Weights of a small mixture-of-experts language model, trained from scratch on English Wikipedia.
Size: 10 layers, width 384, 136M parameters.
Below are experts of layer 3 (counted from 0) of a mixture-of-experts language model. Rows are named router (the router's row for the expert), up (a neuron's input weights, with its number), down (a neuron's output weights, with its number) and show model dimensions 0-127. Each number is 50 + 15 x the weight over its row's rms, rounded and kept within 0 to 99.
After each expert's rows: "raises" lists some tokens whose logits its average output raises strongly, later layers aside. This comes from a sample of Wikipedia text that the model never trained on.

# expert 32
router:93 63 55 73 58 49 16 60 59 70 58 50 67 31 33 52 37 71 64 39 45 56 46 44 21 24 55 43 38 46 44 46 64 67 48 35 62 16 83 39 33 55 59 64 39 18 72 66 27 47 63 33 50 32 60 45 54 36 74 46 65 50 56 50 62 07 50 53 34 83 32 77 62 52 18 72 45 57 66 69 89 57 46 65 34 51 62 37 41 38 42 49 32 48 42 65 51 48 05 53 75 55 65 57 76 51 34 63 60 75 39 65 57 51 39 41 75 60 42 57 47 42 55 36 43 49 25 19
up3:31 59 44 41 55 44 57 49 29 45 39 41 59 60 51 47 41 48 78 43 62 40 48 57 32 67 30 71 32 49 45 57 50 38 92 51 55 58 43 64 78 40 57 34 63 35 55 57 60 28 66 51 42 27 58 57 55 31 37 70 53 77 49 53 44 58 36 68 40 46 72 76 56 35 48 41 25 65 28 36 49 49 48 70 80 70 23 58 33 52 30 40 39 46 53 69 61 49 55 62 63 59 28 52 55 55 49 43 30 20 41 39 44 76 50 41 59 22 61 40 39 52 55 39 52 36 51 57
down3:41 55 37 41 50 81 89 87 58 40 30 52 33 56 36 83 56 49 42 36 22 40 56 46 67 50 66 43 49 65 46 49 48 67 44 89 42 60 48 22 52 22 51 15 41 48 55 44 51 52 58 75 52 35 38 52 42 50 54 57 43 55 41 52 45 63 65 58 42 24 53 67 47 50 34 74 23 18 51 27 15 48 60 55 24 56 55 36 66 80 56 41 48 17 55 40 67 58 58 59 37 42 36 52 50 72 20 57 39 17 78 61 47 31 48 55 47 38 19 39 57 47 42 59 70 73 50 75
raises: "9", "8", "6", "em"

# expert 11
router:49 38 51 46 44 63 62 48 55 52 72 54 33 62 63 52 65 29 44 28 59 68 69 67 73 43 76 72 38 34 45 89 70 60 52 18 31 58 64 24 77 49 50 70 62 45 55 32 22 70 47 41 60 34 48 47 55 66 54 53 61 44 60 57 66 61 47 65 24 32 47 69 54 58 55 64 29 40 65 84 50 35 37 62 65 44 47 78 36 55 36 46 41 49 38 46 32 65 54 29 53 53 39 56 47 46 48 40 47 73 63 36 40 41 65 31 40 53 30 70 16 44 45 55 65 82 60 45
up4:55 29 48 54 68 61 60 68 60 52 47 39 74 50 41 90 58 36 27 70 40 40 63 24 71 52 56 64 34 49 53 63 49 19 36 79 65 28 64 53 55 58 45 75 26 54 33 58 72 35 31 63 49 40 72 48 55 51 67 56 40 33 47 59 29 86 29 35 54 49 62 51 71 63 41 32 40 76 39 70 53 30 48 48 44 44 50 40 22 64 53 81 51 37 37 52 28 46 60 46 64 47 57 36 48 43 50 48 46 62 62 42 42 60 49 62 46 58 41 63 57 63 44 66 67 33 34 62
down4:47 36 28 37 38 49 34 27 27 26 63 85 62 49 30 53 43 63 40 65 61 64 63 61 76 34 54 25 35 48 59 33 52 39 66 53 35 37 23 50 39 61 42 55 41 56 51 62 32 52 31 57 28 85 56 07 52 80 60 65 74 50 47 69 63 56 45 48 49 42 35 56 56 26 53 48 47 32 42 74 72 20 37 56 53 30 38 31 54 62 31 13 80 65 43 48 61 53 37 37 63 49 56 47 49 37 65 48 55 53 50 63 41 45 76 73 40 50 45 53 38 60 41 42 34 88 50 63
raises: " were", " are", " on", " in", " like", " with"

# expert 58
router:51 65 71 30 65 23 59 52 73 56 19 26 51 36 35 34 58 43 55 58 56 34 68 46 38 51 42 51 58 66 47 46 32 44 47 60 19 42 63 40 54 47 65 25 78 54 66 32 65 53 39 69 40 70 49 51 21 37 63 73 43 40 59 56 31 43 11 47 56 61 51 70 31 65 47 54 43 39 46 31 48 40 25 59 40 55 70 65 68 38 56 48 52 59 47 63 42 34 63 86 38 51 75 46 46 50 67 33 80 49 65 41 37 32 58 53 55 38 49 29 45 37 58 37 36 38 36 45
up35:50 37 38 52 42 10 40 61 29 49 42 31 19 58 57 46 46 53 26 61 68 48 57 63 66 58 23 52 51 48 49 67 56 82 78 39 60 24 22 71 91 29 45 78 62 77 47 33 46 41 55 40 74 69 73 53 46 42 60 45 40 59 69 64 55 53 47 38 32 48 32 22 67 52 22 28 65 81 45 47 35 52 69 44 54 47 33 75 48 69 47 67 25 50 33 55 50 39 19 40 63 24 64 41 45 46 27 74 51 50 43 59 47 72 64 54 52 29 43 60 57 44 53 51 64 51 37 82
down35:44 62 59 48 67 61 33 54 60 65 63 52 67 48 35 43 58 66 50 42 69 66 68 39 49 60 58 51 28 56 39 44 49 51 38 60 54 49 51 56 67 33 24 57 09 50 64 29 47 55 38 60 30 64 76 59 41 30 30 23 49 58 63 48 43 33 39 53 52 53 66 64 33 30 46 53 34 39 42 40 70 69 42 49 16 70 53 52 40 47 62 57 53 47 26 48 65 44 18 14 36 39 40 60 65 44 99 67 68 34 81 24 42 79 32 39 43 31 56 60 47 45 54 55 12 33 33 23
raises: " the", " addition", " order", " terms"

# expert 72
router:49 66 37 70 41 49 21 35 74 72 31 80 84 33 58 46 77 64 64 44 44 39 40 61 34 45 46 32 71 43 32 60 56 41 40 69 65 30 34 40 35 46 63 62 69 57 62 32 32 69 57 44 66 50 55 60 51 47 35 43 59 41 51 55 62 41 55 55 65 53 49 51 61 49 37 28 50 62 61 55 73 39 20 56 62 44 51 32 39 40 55 89 58 63 54 26 50 29 43 59 70 63 52 51 54 70 49 64 73 19 61 55 59 43 22 39 42 70 52 26 51 60 47 32 34 45 46 51
up0:84 57 46 37 46 43 52 43 60 71 31 58 63 67 72 43 67 80 50 50 32 43 43 54 74 44 55 78 55 18 59 75 60 38 28 39 25 74 50 58 61 49 66 38 94 39 52 49 34 41 68 22 28 59 35 43 37 88 59 47 62 73 51 59 51 49 61 39 68 39 38 69 52 56 48 33 31 62 48 29 54 44 86 53 44 45 48 57 60 37 38 61 40 99 54 62 65 35 35 38 29 58 55 62 45 61 42 55 39 70 86 35 46 57 58 47 40 70 43 25 49 59 49 42 38 57 48 65
down0:69 28 66 69 63 66 48 52 55 52 40 70 47 57 52 43 41 34 48 61 47 62 41 44 43 68 36 43 56 66 49 51 31 14 61 55 65 40 63 79 58 31 26 54 54 51 79 16 60 59 46 86 51 55 36 62 31 47 48 45 43 54 67 68 46 82 54 43 70 41 46 57 42 53 61 30 46 49 30 80 66 66 25 77 64 60 49 75 47 64 47 38 45 35 37 46 50 50 58 47 68 47 79 24 59 74 49 60 41 44 38 41 71 50 41 40 40 30 40 80 51 63 54 76 41 46 49 59
raises: "th", "0", " times", "–", " days", " months"

# expert 12
router:63 63 64 33 75 34 67 52 53 44 25 25 39 36 36 32 51 67 54 52 70 32 82 61 39 53 47 45 42 72 51 61 13 47 55 12 32 34 72 28 76 47 48 22 64 51 32 38 44 48 42 82 57 67 50 36 36 50 76 59 44 56 75 51 32 36 25 62 21 66 18 78 36 59 43 76 44 41 50 62 49 36 23 68 40 53 59 70 70 34 57 44 48 58 40 66 28 40 48 70 43 50 57 61 38 54 64 35 47 44 51 47 61 21 64 31 44 28 40 30 43 40 67 60 65 31 12 61
up9:40 27 58 36 49 54 32 43 74 29 46 44 54 64 48 35 54 68 46 24 51 54 32 60 21 60 68 55 64 58 31 55 55 42 51 52 54 64 68 53 67 78 27 12 54 28 48 56 61 35 73 67 37 25 58 49 22 47 46 63 59 59 50 38 62 57 53 55 60 75 69 53 57 33 48 58 53 64 75 53 70 59 51 46 27 35 35 78 43 56 50 53 77 44 50 00 35 42 47 45 66 48 58 43 44 30 60 29 61 26 52 47 51 67 20 28 60 44 42 36 15 34 43 56 46 58 56 48
down9:61 43 44 55 57 63 56 60 61 42 48 41 25 52 70 51 68 45 36 55 67 69 34 57 38 51 47 60 45 32 55 61 95 13 57 68 56 43 39 70 57 29 67 52 67 57 57 50 28 46 60 45 60 46 38 48 56 37 69 20 43 34 41 36 32 36 28 29 47 69 35 73 36 44 13 62 79 34 58 71 56 28 58 53 57 64 58 54 29 53 54 49 60 43 46 37 53 47 50 49 59 26 60 68 39 97 33 44 64 58 46 56 35 19 61 48 56 40 67 52 51 42 51 65 48 49 50 70
raises: " the", " their", " its", " what", " his", " a"

# expert 21
router:38 83 63 23 56 23 19 46 62 58 41 67 38 71 60 39 30 35 35 67 66 65 33 43 65 60 40 39 37 53 66 73 46 31 59 49 29 61 74 17 37 49 23 66 13 31 47 27 74 37 29 65 26 51 46 47 68 86 42 31 47 46 27 57 28 46 66 66 66 53 41 46 60 46 36 47 63 60 70 60 41 48 70 51 38 42 68 33 70 54 50 44 49 69 56 68 41 56 56 36 35 57 41 51 87 44 24 44 61 40 73 69 58 75 62 62 55 73 36 44 54 55 51 44 29 37 40 55
up2:58 61 44 58 68 38 59 76 87 61 31 74 44 47 56 61 46 64 54 68 31 71 52 13 26 41 54 68 65 38 50 52 56 17 54 45 50 37 52 36 42 63 35 38 43 20 61 36 62 41 87 36 00 47 45 59 71 45 47 55 44 36 33 63 43 67 43 34 61 62 45 49 52 38 54 49 32 52 60 43 48 22 62 55 42 38 30 51 49 60 39 54 61 47 74 55 74 47 69 68 33 53 52 49 51 87 50 58 58 48 34 84 32 40 76 27 42 41 50 87 52 64 66 46 36 42 49 48
down2:85 56 47 39 48 52 26 48 61 49 65 69 46 38 47 66 40 55 61 52 46 73 40 41 55 34 62 25 31 15 46 49 38 68 33 42 65 50 24 63 61 53 67 79 48 49 72 50 44 56 47 52 41 62 20 56 40 50 41 62 55 30 35 48 33 54 51 23 27 47 54 74 65 40 18 77 26 18 44 38 51 51 50 76 35 51 58 51 70 53 58 35 53 66 50 81 46 51 23 14 68 52 59 61 35 53 44 61 28 73 71 64 59 54 57 41 28 74 37 14 65 48 20 57 50 48 61 47
raises: " Order", " Genre", " Conservation"

# expert 61
router:50 68 61 57 39 48 22 32 87 39 38 77 34 27 60 70 67 70 55 27 30 71 47 69 40 35 37 33 57 38 32 29 26 55 45 58 59 34 32 47 31 44 65 63 59 59 65 52 31 72 80 81 34 50 56 49 66 52 28 33 52 46 48 66 60 38 29 41 64 40 79 59 60 38 56 37 51 48 56 80 45 55 63 52 71 52 64 27 43 63 59 54 46 41 55 30 34 28 73 73 50 48 17 68 59 63 43 40 56 60 39 56 59 48 52 43 31 55 59 56 60 49 49 75 67 74 64 54
up2:30 47 65 29 56 44 53 66 58 55 52 32 55 51 65 63 48 14 39 58 57 58 55 42 72 66 73 64 49 46 67 66 37 79 52 38 31 48 42 58 29 49 42 57 44 72 58 32 75 08 70 51 79 63 32 52 23 48 51 45 37 57 59 40 56 78 52 28 43 45 44 03 32 48 85 33 40 53 65 51 55 47 48 60 61 67 58 37 10 54 68 17 41 43 45 45 54 60 34 50 41 43 46 53 79 65 57 38 47 27 71 71 54 46 62 44 28 38 34 61 39 40 47 34 45 90 50 69
down2:25 38 30 45 45 52 96 48 47 40 55 39 35 59 42 31 48 51 45 50 40 50 56 58 07 45 66 48 27 66 48 60 73 24 45 32 53 49 30 51 36 56 47 49 53 53 40 68 49 79 46 68 34 61 32 61 91 64 68 60 57 50 77 42 51 81 41 26 73 56 69 76 70 47 55 39 48 54 49 35 55 50 34 50 48 75 66 37 28 71 61 62 37 57 44 28 55 42 49 50 30 52 49 38 41 79 29 76 46 47 60 35 47 45 43 47 60 35 50 64 56 55 44 57 34 51 56 28
raises: "m", " cm", "lution"

# expert 6
router:55 89 36 41 60 40 62 47 51 28 68 47 80 54 32 37 52 29 60 51 31 66 59 28 39 22 44 55 42 41 75 34 37 36 60 46 53 40 41 14 57 58 27 26 56 60 60 60 70 57 56 70 36 48 62 46 30 43 73 43 64 29 27 32 41 38 21 55 81 33 57 48 19 17 36 53 46 49 36 55 35 52 58 38 46 42 33 34 22 72 46 38 49 44 51 35 62 43 51 86 54 51 33 10 83 52 69 65 35 39 76 31 49 29 46 37 90 71 64 47 59 57 75 47 35 65 34 46
up2:37 58 53 73 37 45 66 44 62 57 54 71 46 69 77 55 11 72 46 45 34 35 57 39 69 48 66 38 64 49 51 45 27 39 35 40 52 56 46 36 47 54 55 26 43 35 55 62 10 74 49 43 42 47 39 50 60 67 55 51 33 45 35 29 53 30 61 49 47 50 49 53 10 57 60 19 66 44 44 64 58 00 50 46 17 55 24 26 36 77 54 59 43 67 72 55 27 54 54 49 50 64 54 49 74 51 60 63 65 56 44 52 76 72 73 31 38 31 73 45 49 68 64 47 30 33 37 28
down2:13 70 58 40 55 49 55 77 88 56 49 35 37 65 50 77 63 34 62 70 61 53 47 58 50 70 67 48 65 52 78 62 59 53 25 74 68 99 50 72 42 65 24 48 38 41 49 58 32 33 55 31 18 46 54 56 30 63 22 37 27 56 32 66 30 65 77 59 52 55 19 36 72 36 39 39 29 39 37 56 25 80 68 55 45 43 47 32 78 51 51 42 55 42 60 62 61 40 61 78 48 50 30 59 41 54 39 51 26 63 49 50 45 41 49 35 61 43 62 75 49 20 29 67 64 36 50 55
raises: "bb", "ve", "mb", "tte", "h", "hl"

# expert 9
router:47 85 57 57 63 53 69 32 48 30 24 48 40 30 44 23 33 50 43 49 72 64 40 50 33 60 64 45 42 44 54 83 47 84 46 51 28 47 42 48 81 46 53 42 57 62 59 78 68 68 82 38 44 37 22 48 64 61 51 48 44 46 65 41 43 46 58 47 22 60 47 76 38 67 45 82 43 37 52 45 50 51 19 66 74 54 25 29 59 70 51 47 47 47 54 71 48 44 27 35 60 62 32 37 38 46 71 44 51 75 62 67 39 66 56 61 47 40 44 40 32 44 99 36 73 53 65 44
up9:49 27 68 49 39 38 44 41 51 68 54 55 28 46 37 41 56 43 41 31 47 46 39 62 48 70 44 43 29 53 45 23 63 43 70 70 26 65 33 55 35 78 65 48 55 45 65 33 56 52 61 68 45 61 61 86 46 73 39 68 53 46 64 66 42 61 63 41 37 53 50 60 45 86 53 60 59 66 36 53 78 58 42 40 20 23 71 55 42 62 50 50 79 69 65 53 28 32 71 34 81 43 49 55 53 29 17 47 41 45 58 51 33 25 54 08 53 54 48 61 36 40 31 34 62 71 84 71
down9:50 69 33 37 60 39 64 52 46 27 53 19 69 31 76 50 48 80 54 27 63 28 50 54 70 34 52 65 34 62 60 47 55 30 50 50 25 68 51 39 57 44 58 42 56 33 46 74 54 53 37 19 66 30 44 51 51 48 55 70 60 55 65 65 74 52 47 54 59 57 68 16 37 42 58 68 52 47 37 60 34 41 58 65 47 59 32 55 80 42 61 45 55 61 44 45 53 48 22 73 27 69 73 57 51 28 45 90 24 55 35 62 66 57 60 60 57 65 75 59 34 64 57 58 50 38 31 39
raises: " named", " known", " assigned", " renamed"

# expert 62
router:39 33 53 32 62 42 54 48 48 75 64 25 60 62 33 65 35 70 31 64 37 62 41 64 51 20 69 50 40 66 54 28 16 36 41 69 66 32 34 53 43 44 34 36 17 49 72 63 58 57 45 71 29 53 59 58 72 64 53 39 61 34 51 62 49 63 41 54 61 41 51 45 72 52 56 44 80 61 22 51 37 53 33 37 30 51 45 37 50 31 37 68 36 57 42 34 39 52 63 49 42 46 46 39 82 54 59 46 69 20 26 53 61 77 35 15 56 44 52 56 62 51 46 36 63 49 62 46
up7:69 43 59 68 47 34 33 53 18 65 64 31 18 62 37 47 34 41 69 60 36 42 29 66 51 75 30 50 56 55 52 55 48 48 46 60 75 23 45 64 70 51 66 24 42 36 49 84 44 42 49 35 55 30 49 73 50 39 78 78 51 39 74 57 46 37 45 58 64 43 42 54 46 29 32 43 44 48 39 41 62 64 54 67 63 40 60 64 43 68 68 42 36 30 32 11 69 60 65 26 39 59 51 41 69 69 64 28 63 42 75 63 70 70 48 38 53 57 43 51 47 69 58 72 38 51 36 33
down7:87 68 50 30 55 52 33 55 21 31 49 47 39 49 51 66 62 27 63 57 60 45 24 45 51 52 45 29 52 43 30 61 44 56 52 50 51 40 72 33 07 59 26 34 59 58 54 56 61 58 12 66 56 30 35 65 43 88 47 34 52 34 56 60 85 47 67 27 44 58 41 59 63 53 53 43 54 49 43 59 68 70 47 60 67 76 63 38 48 39 54 23 51 67 16 43 50 29 30 18 38 60 80 27 40 47 34 62 46 52 30 61 45 58 16 20 69 63 33 44 40 67 47 39 64 46 68 59
raises: "/", " /", " (", " |", "PS"

# expert 17
router:47 69 27 38 60 42 21 29 53 57 23 84 57 67 49 36 60 62 39 59 48 43 38 75 67 33 50 33 47 41 33 63 39 38 44 71 81 36 32 49 27 49 41 35 72 66 56 36 34 34 66 42 45 58 52 51 20 73 50 54 50 65 30 56 45 49 33 36 55 47 63 35 42 55 54 58 32 69 40 44 55 34 69 29 50 45 64 36 60 43 50 57 48 59 66 47 80 38 58 89 76 58 47 48 61 49 51 49 63 35 57 87 68 61 69 34 30 58 51 65 55 59 36 36 45 69 59 53
up2:33 71 50 52 50 63 45 56 31 49 67 71 34 79 58 39 65 33 19 59 54 38 43 64 42 44 33 37 76 52 56 23 71 48 72 48 37 49 42 68 18 50 32 63 40 63 27 48 41 23 46 53 81 51 54 55 35 33 74 41 34 57 20 37 50 83 82 64 59 51 49 57 20 82 74 41 60 38 48 43 43 40 30 56 54 51 66 49 56 65 56 33 47 43 62 74 20 59 48 46 55 36 62 55 30 75 66 64 35 45 46 55 49 36 60 65 66 53 53 53 42 34 57 46 55 52 48 35
down2:59 54 45 69 35 33 55 56 49 49 61 84 34 35 67 35 48 29 27 45 47 53 41 36 33 52 40 24 69 65 54 55 41 25 16 50 38 57 59 36 37 38 37 48 31 52 43 43 43 49 42 38 50 41 35 62 57 47 63 55 46 56 61 36 59 46 58 23 82 52 35 52 27 59 46 27 24 53 42 27 73 56 26 66 42 57 61 61 61 38 52 47 51 61 48 20 33 59 45 38 54 25 58 61 62 73 52 39 40 66 53 53 52 59 55 61 41 50 23 59 49 73 50 46 69 46 19 67
raises: " Location", " Total", " Club", " Title"

# expert 49
router:58 29 49 56 49 67 34 61 46 29 46 50 68 45 62 37 40 35 34 50 46 43 65 24 31 52 43 39 34 71 33 56 48 74 50 63 25 46 49 44 30 42 73 53 70 13 68 56 30 63 82 52 32 56 28 54 36 54 34 58 39 74 72 35 68 52 28 48 31 45 54 64 73 38 49 55 48 68 66 29 46 90 50 74 55 37 48 35 65 40 52 58 39 23 59 45 63 58 50 29 70 55 65 37 37 51 28 75 43 62 58 67 16 29 64 41 63 64 39 62 57 65 89 36 39 53 59 42
up3:71 53 43 41 39 36 24 27 43 29 60 56 27 38 83 57 73 31 54 45 64 36 48 60 53 63 54 32 52 59 44 36 45 37 70 39 18 52 48 46 39 42 68 68 67 39 74 40 76 58 40 62 37 50 75 49 54 42 40 39 38 66 45 48 59 64 60 55 44 50 67 54 44 29 66 39 64 60 62 35 25 35 82 42 47 50 54 44 16 58 66 29 38 56 21 38 77 22 44 56 62 30 49 42 76 52 29 61 51 40 49 37 62 59 12 58 59 37 46 69 28 57 60 63 54 66 50 39
down3:56 60 38 35 76 13 42 42 60 48 62 55 49 47 35 51 15 67 37 36 25 44 73 30 55 41 69 66 75 64 50 36 52 39 64 81 46 63 58 63 49 28 51 64 39 57 71 46 61 49 42 54 49 41 45 38 57 61 71 44 50 51 78 52 31 45 84 37 18 25 36 28 33 65 40 65 32 61 51 62 36 49 63 49 37 27 38 37 60 50 59 61 38 54 50 73 53 38 35 51 64 60 49 35 55 42 67 47 72 65 58 22 29 53 71 55 73 33 46 17 45 41 81 21 61 45 55 69
raises: " However", " These", " Additionally", " This", " They", " Since"

# expert 10
router:50 48 46 40 84 48 57 37 74 65 54 65 64 50 31 44 56 59 48 68 39 46 77 40 38 30 56 49 60 52 52 30 57 45 50 52 61 26 62 14 70 56 44 28 45 55 49 71 73 16 89 67 29 63 56 53 41 54 52 29 51 29 32 57 55 52 44 66 51 39 43 43 42 05 49 53 50 61 38 61 92 73 51 36 59 50 29 50 29 41 41 68 57 24 56 62 30 51 53 71 61 61 36 48 76 59 72 44 61 44 51 52 51 60 69 50 85 55 61 43 53 57 56 52 38 72 30 49
up2:58 25 59 42 56 52 67 51 53 47 35 43 75 54 50 54 76 25 51 33 57 45 70 32 72 41 72 61 47 48 47 62 51 36 45 36 30 25 55 64 47 08 71 31 57 39 67 57 61 53 52 37 45 31 53 46 45 59 53 32 71 52 49 82 57 71 52 75 50 49 55 50 33 57 51 31 47 63 55 41 67 52 50 57 73 47 28 27 61 70 69 04 72 48 41 46 57 58 34 57 41 52 99 36 60 44 52 68 43 55 63 62 40 61 44 78 52 32 36 42 50 29 46 47 54 42 57 56
down2:40 74 67 52 32 48 40 53 41 66 35 30 16 21 57 19 67 59 69 50 51 46 46 63 30 53 59 49 50 42 36 45 32 63 49 57 62 57 49 88 87 45 55 43 78 41 50 44 52 68 67 37 59 39 68 18 71 57 62 41 59 59 52 47 68 66 41 36 39 40 18 43 68 42 60 25 43 52 39 38 78 48 54 57 41 55 61 49 37 26 27 84 44 56 81 21 40 43 24 35 72 49 50 40 53 50 42 64 67 12 57 64 53 49 50 27 33 25 19 59 39 64 28 57 52 44 55 28
raises: "gin", "es", "get", "en"

# expert 94
router:56 51 39 49 47 63 52 35 34 45 65 45 65 47 37 37 37 38 48 63 26 28 71 54 45 33 46 46 42 32 37 27 58 43 50 55 24 49 31 36 53 46 58 65 65 32 78 48 35 07 57 47 64 33 50 39 69 54 69 64 37 52 47 10 40 45 68 61 49 27 32 39 35 42 61 47 46 39 60 28 44 60 63 50 63 41 45 35 54 32 60 37 71 26 52 37 74 70 67 24 38 56 22 39 64 51 31 78 71 51 52 56 09 50 62 45 37 52 64 78 27 36 32 71 23 36 70 41
up0:50 31 75 55 58 37 35 48 55 70 72 29 52 57 46 67 12 21 53 43 35 63 47 37 28 55 47 59 62 53 46 72 37 52 61 64 50 68 26 48 61 49 71 18 43 63 25 65 62 39 69 59 57 49 25 64 71 37 55 53 60 99 57 67 57 46 57 50 42 41 68 70 54 23 31 53 61 41 38 65 51 33 68 74 40 21 76 53 52 70 35 53 55 70 50 50 38 45 62 56 58 74 57 39 39 52 57 58 47 46 40 65 58 58 43 50 65 50 71 45 28 61 69 49 61 52 63 50
down0:58 21 74 10 32 38 38 72 40 87 35 52 67 34 50 24 49 52 62 51 42 50 39 36 68 65 44 49 40 43 78 40 43 34 39 49 55 63 59 46 35 53 31 26 22 18 66 71 34 68 55 73 47 39 64 53 36 47 34 62 60 48 56 36 23 54 45 75 45 42 51 54 31 38 59 41 39 56 61 63 59 67 71 12 57 46 13 32 44 61 55 25 48 16 49 40 48 57 58 69 83 60 53 57 63 79 37 50 23 27 48 80 76 58 67 58 14 45 43 67 45 44 68 58 68 63 41 62
raises: "Studio", "Single", "Scientific", "=", "Member", "Location"

# expert 29
router:63 71 63 28 40 45 43 37 62 58 57 73 52 69 54 42 67 35 34 75 51 62 74 55 76 45 45 55 62 35 41 78 65 77 53 33 62 48 64 05 66 49 33 38 38 41 32 34 33 58 37 42 57 37 42 52 53 47 44 39 76 31 38 49 63 52 39 49 40 30 43 61 43 53 57 40 66 45 71 59 48 37 21 39 66 59 69 69 55 71 12 48 18 38 41 29 24 58 61 31 61 58 75 57 80 46 58 72 69 36 41 37 45 48 44 61 60 36 29 59 26 49 50 66 50 59 61 47
up3:56 52 64 46 39 63 58 43 77 26 68 66 40 45 57 41 34 61 50 57 51 27 65 26 19 60 36 57 44 59 61 59 51 72 62 50 51 50 18 39 62 67 30 44 47 50 37 44 41 47 60 45 66 41 51 48 39 44 71 45 39 58 58 46 62 56 39 91 37 23 74 37 50 47 39 59 68 58 69 25 72 58 54 49 26 57 61 49 51 51 51 67 73 62 51 69 38 57 64 66 36 37 57 39 28 91 56 58 41 27 32 68 52 36 61 76 34 68 52 46 30 55 83 40 28 40 61 30
down3:53 47 62 42 38 39 32 67 07 51 21 62 50 39 62 60 81 42 41 77 58 73 58 35 59 54 33 24 25 55 56 55 74 67 65 66 71 45 41 55 79 60 40 49 56 43 29 25 09 47 39 55 36 49 68 35 56 72 65 72 65 59 63 47 39 30 43 40 19 35 36 63 47 71 43 67 64 54 21 47 45 53 82 31 53 39 36 39 62 55 39 50 64 55 54 34 53 58 89 70 56 64 62 36 42 48 41 40 68 56 38 60 58 44 62 37 48 64 19 97 73 59 69 58 59 21 59 61
raises: "tr", "tor", "er", "tan", "tro", "ay"

# expert 42
router:51 33 49 86 54 50 56 40 42 41 25 64 64 58 45 55 45 87 48 34 77 60 32 61 39 40 69 74 43 53 37 51 42 46 42 54 46 60 39 31 73 49 27 70 45 55 50 84 59 55 53 58 42 66 29 52 28 50 25 50 45 74 62 44 31 29 25 41 33 35 54 45 27 62 56 56 40 40 42 50 45 54 27 67 55 57 58 44 72 34 60 50 62 02 42 57 50 52 54 31 57 41 48 64 39 53 24 57 29 58 64 56 37 60 57 70 64 30 38 53 54 35 68 41 55 32 48 45
up3:26 62 36 47 50 45 55 78 67 66 33 53 72 40 59 62 59 24 71 60 53 57 53 61 39 78 51 55 42 61 60 39 37 37 44 71 56 52 78 62 77 68 47 45 75 12 36 65 22 44 64 74 58 41 54 52 57 63 51 57 64 36 45 57 60 53 50 66 61 72 56 08 46 30 49 60 54 54 60 57 43 53 39 56 63 68 27 67 38 53 48 53 41 42 48 65 45 33 49 64 51 73 60 65 48 47 71 49 56 22 22 43 45 49 37 73 56 16 67 63 30 53 34 31 49 13 61 55
down3:48 35 52 57 25 52 51 12 41 69 34 47 59 70 40 17 39 53 53 45 35 55 46 61 52 37 27 36 50 50 49 61 42 37 29 32 36 42 42 49 07 36 62 55 26 58 32 53 46 60 26 42 18 47 49 49 34 57 26 85 53 60 46 29 66 57 61 45 25 23 60 60 47 66 57 59 70 69 37 65 45 25 40 41 39 45 46 67 44 67 35 37 43 65 86 51 26 55 72 32 51 36 47 42 55 42 43 66 76 54 40 66 50 65 56 38 50 69 69 78 53 33 60 50 35 64 43 43
raises: " others", " other", " its"

# expert 28
router:57 29 51 57 61 42 66 61 70 63 54 69 62 61 23 59 76 54 57 50 49 62 73 37 36 31 36 75 34 36 73 33 64 46 51 51 44 50 60 51 73 58 35 26 67 41 66 69 61 58 65 46 54 51 47 42 18 43 78 66 57 64 28 44 64 48 34 31 57 75 60 32 71 33 41 46 40 48 33 74 62 68 49 38 44 41 29 33 20 75 52 46 63 25 45 35 61 43 23 64 45 58 35 34 56 57 67 58 54 60 48 47 46 28 55 45 62 56 66 32 49 70 47 45 40 80 28 30
up0:44 24 71 58 34 96 46 42 36 64 54 63 55 42 30 84 40 57 82 64 56 49 51 22 38 37 55 45 23 15 30 35 61 70 20 21 49 60 48 68 74 59 73 55 38 67 57 58 54 39 45 39 57 38 54 64 66 37 53 46 35 59 62 30 55 47 50 66 56 35 63 65 39 60 42 33 54 77 11 47 58 54 68 76 50 57 65 42 50 53 48 47 56 44 50 65 67 30 57 51 24 44 54 83 62 68 50 66 57 68 40 60 51 64 39 58 42 67 42 55 36 46 42 65 38 32 54 52
down0:57 64 52 42 44 57 53 43 40 70 35 57 49 47 53 30 45 50 55 18 31 68 70 36 34 42 05 34 39 39 30 42 56 62 35 52 47 27 52 76 42 61 53 39 38 54 50 51 39 89 48 36 34 40 31 42 61 49 17 73 38 29 32 66 41 41 31 54 70 57 38 70 47 52 81 63 45 41 38 39 35 53 54 49 50 80 51 54 30 62 36 64 32 49 42 63 56 45 18 55 45 71 75 71 54 36 65 46 49 36 74 69 53 53 43 38 53 37 68 45 47 40 59 42 21 49 62 57
raises: "go", "ena", "b", "ami", "bb", "pen"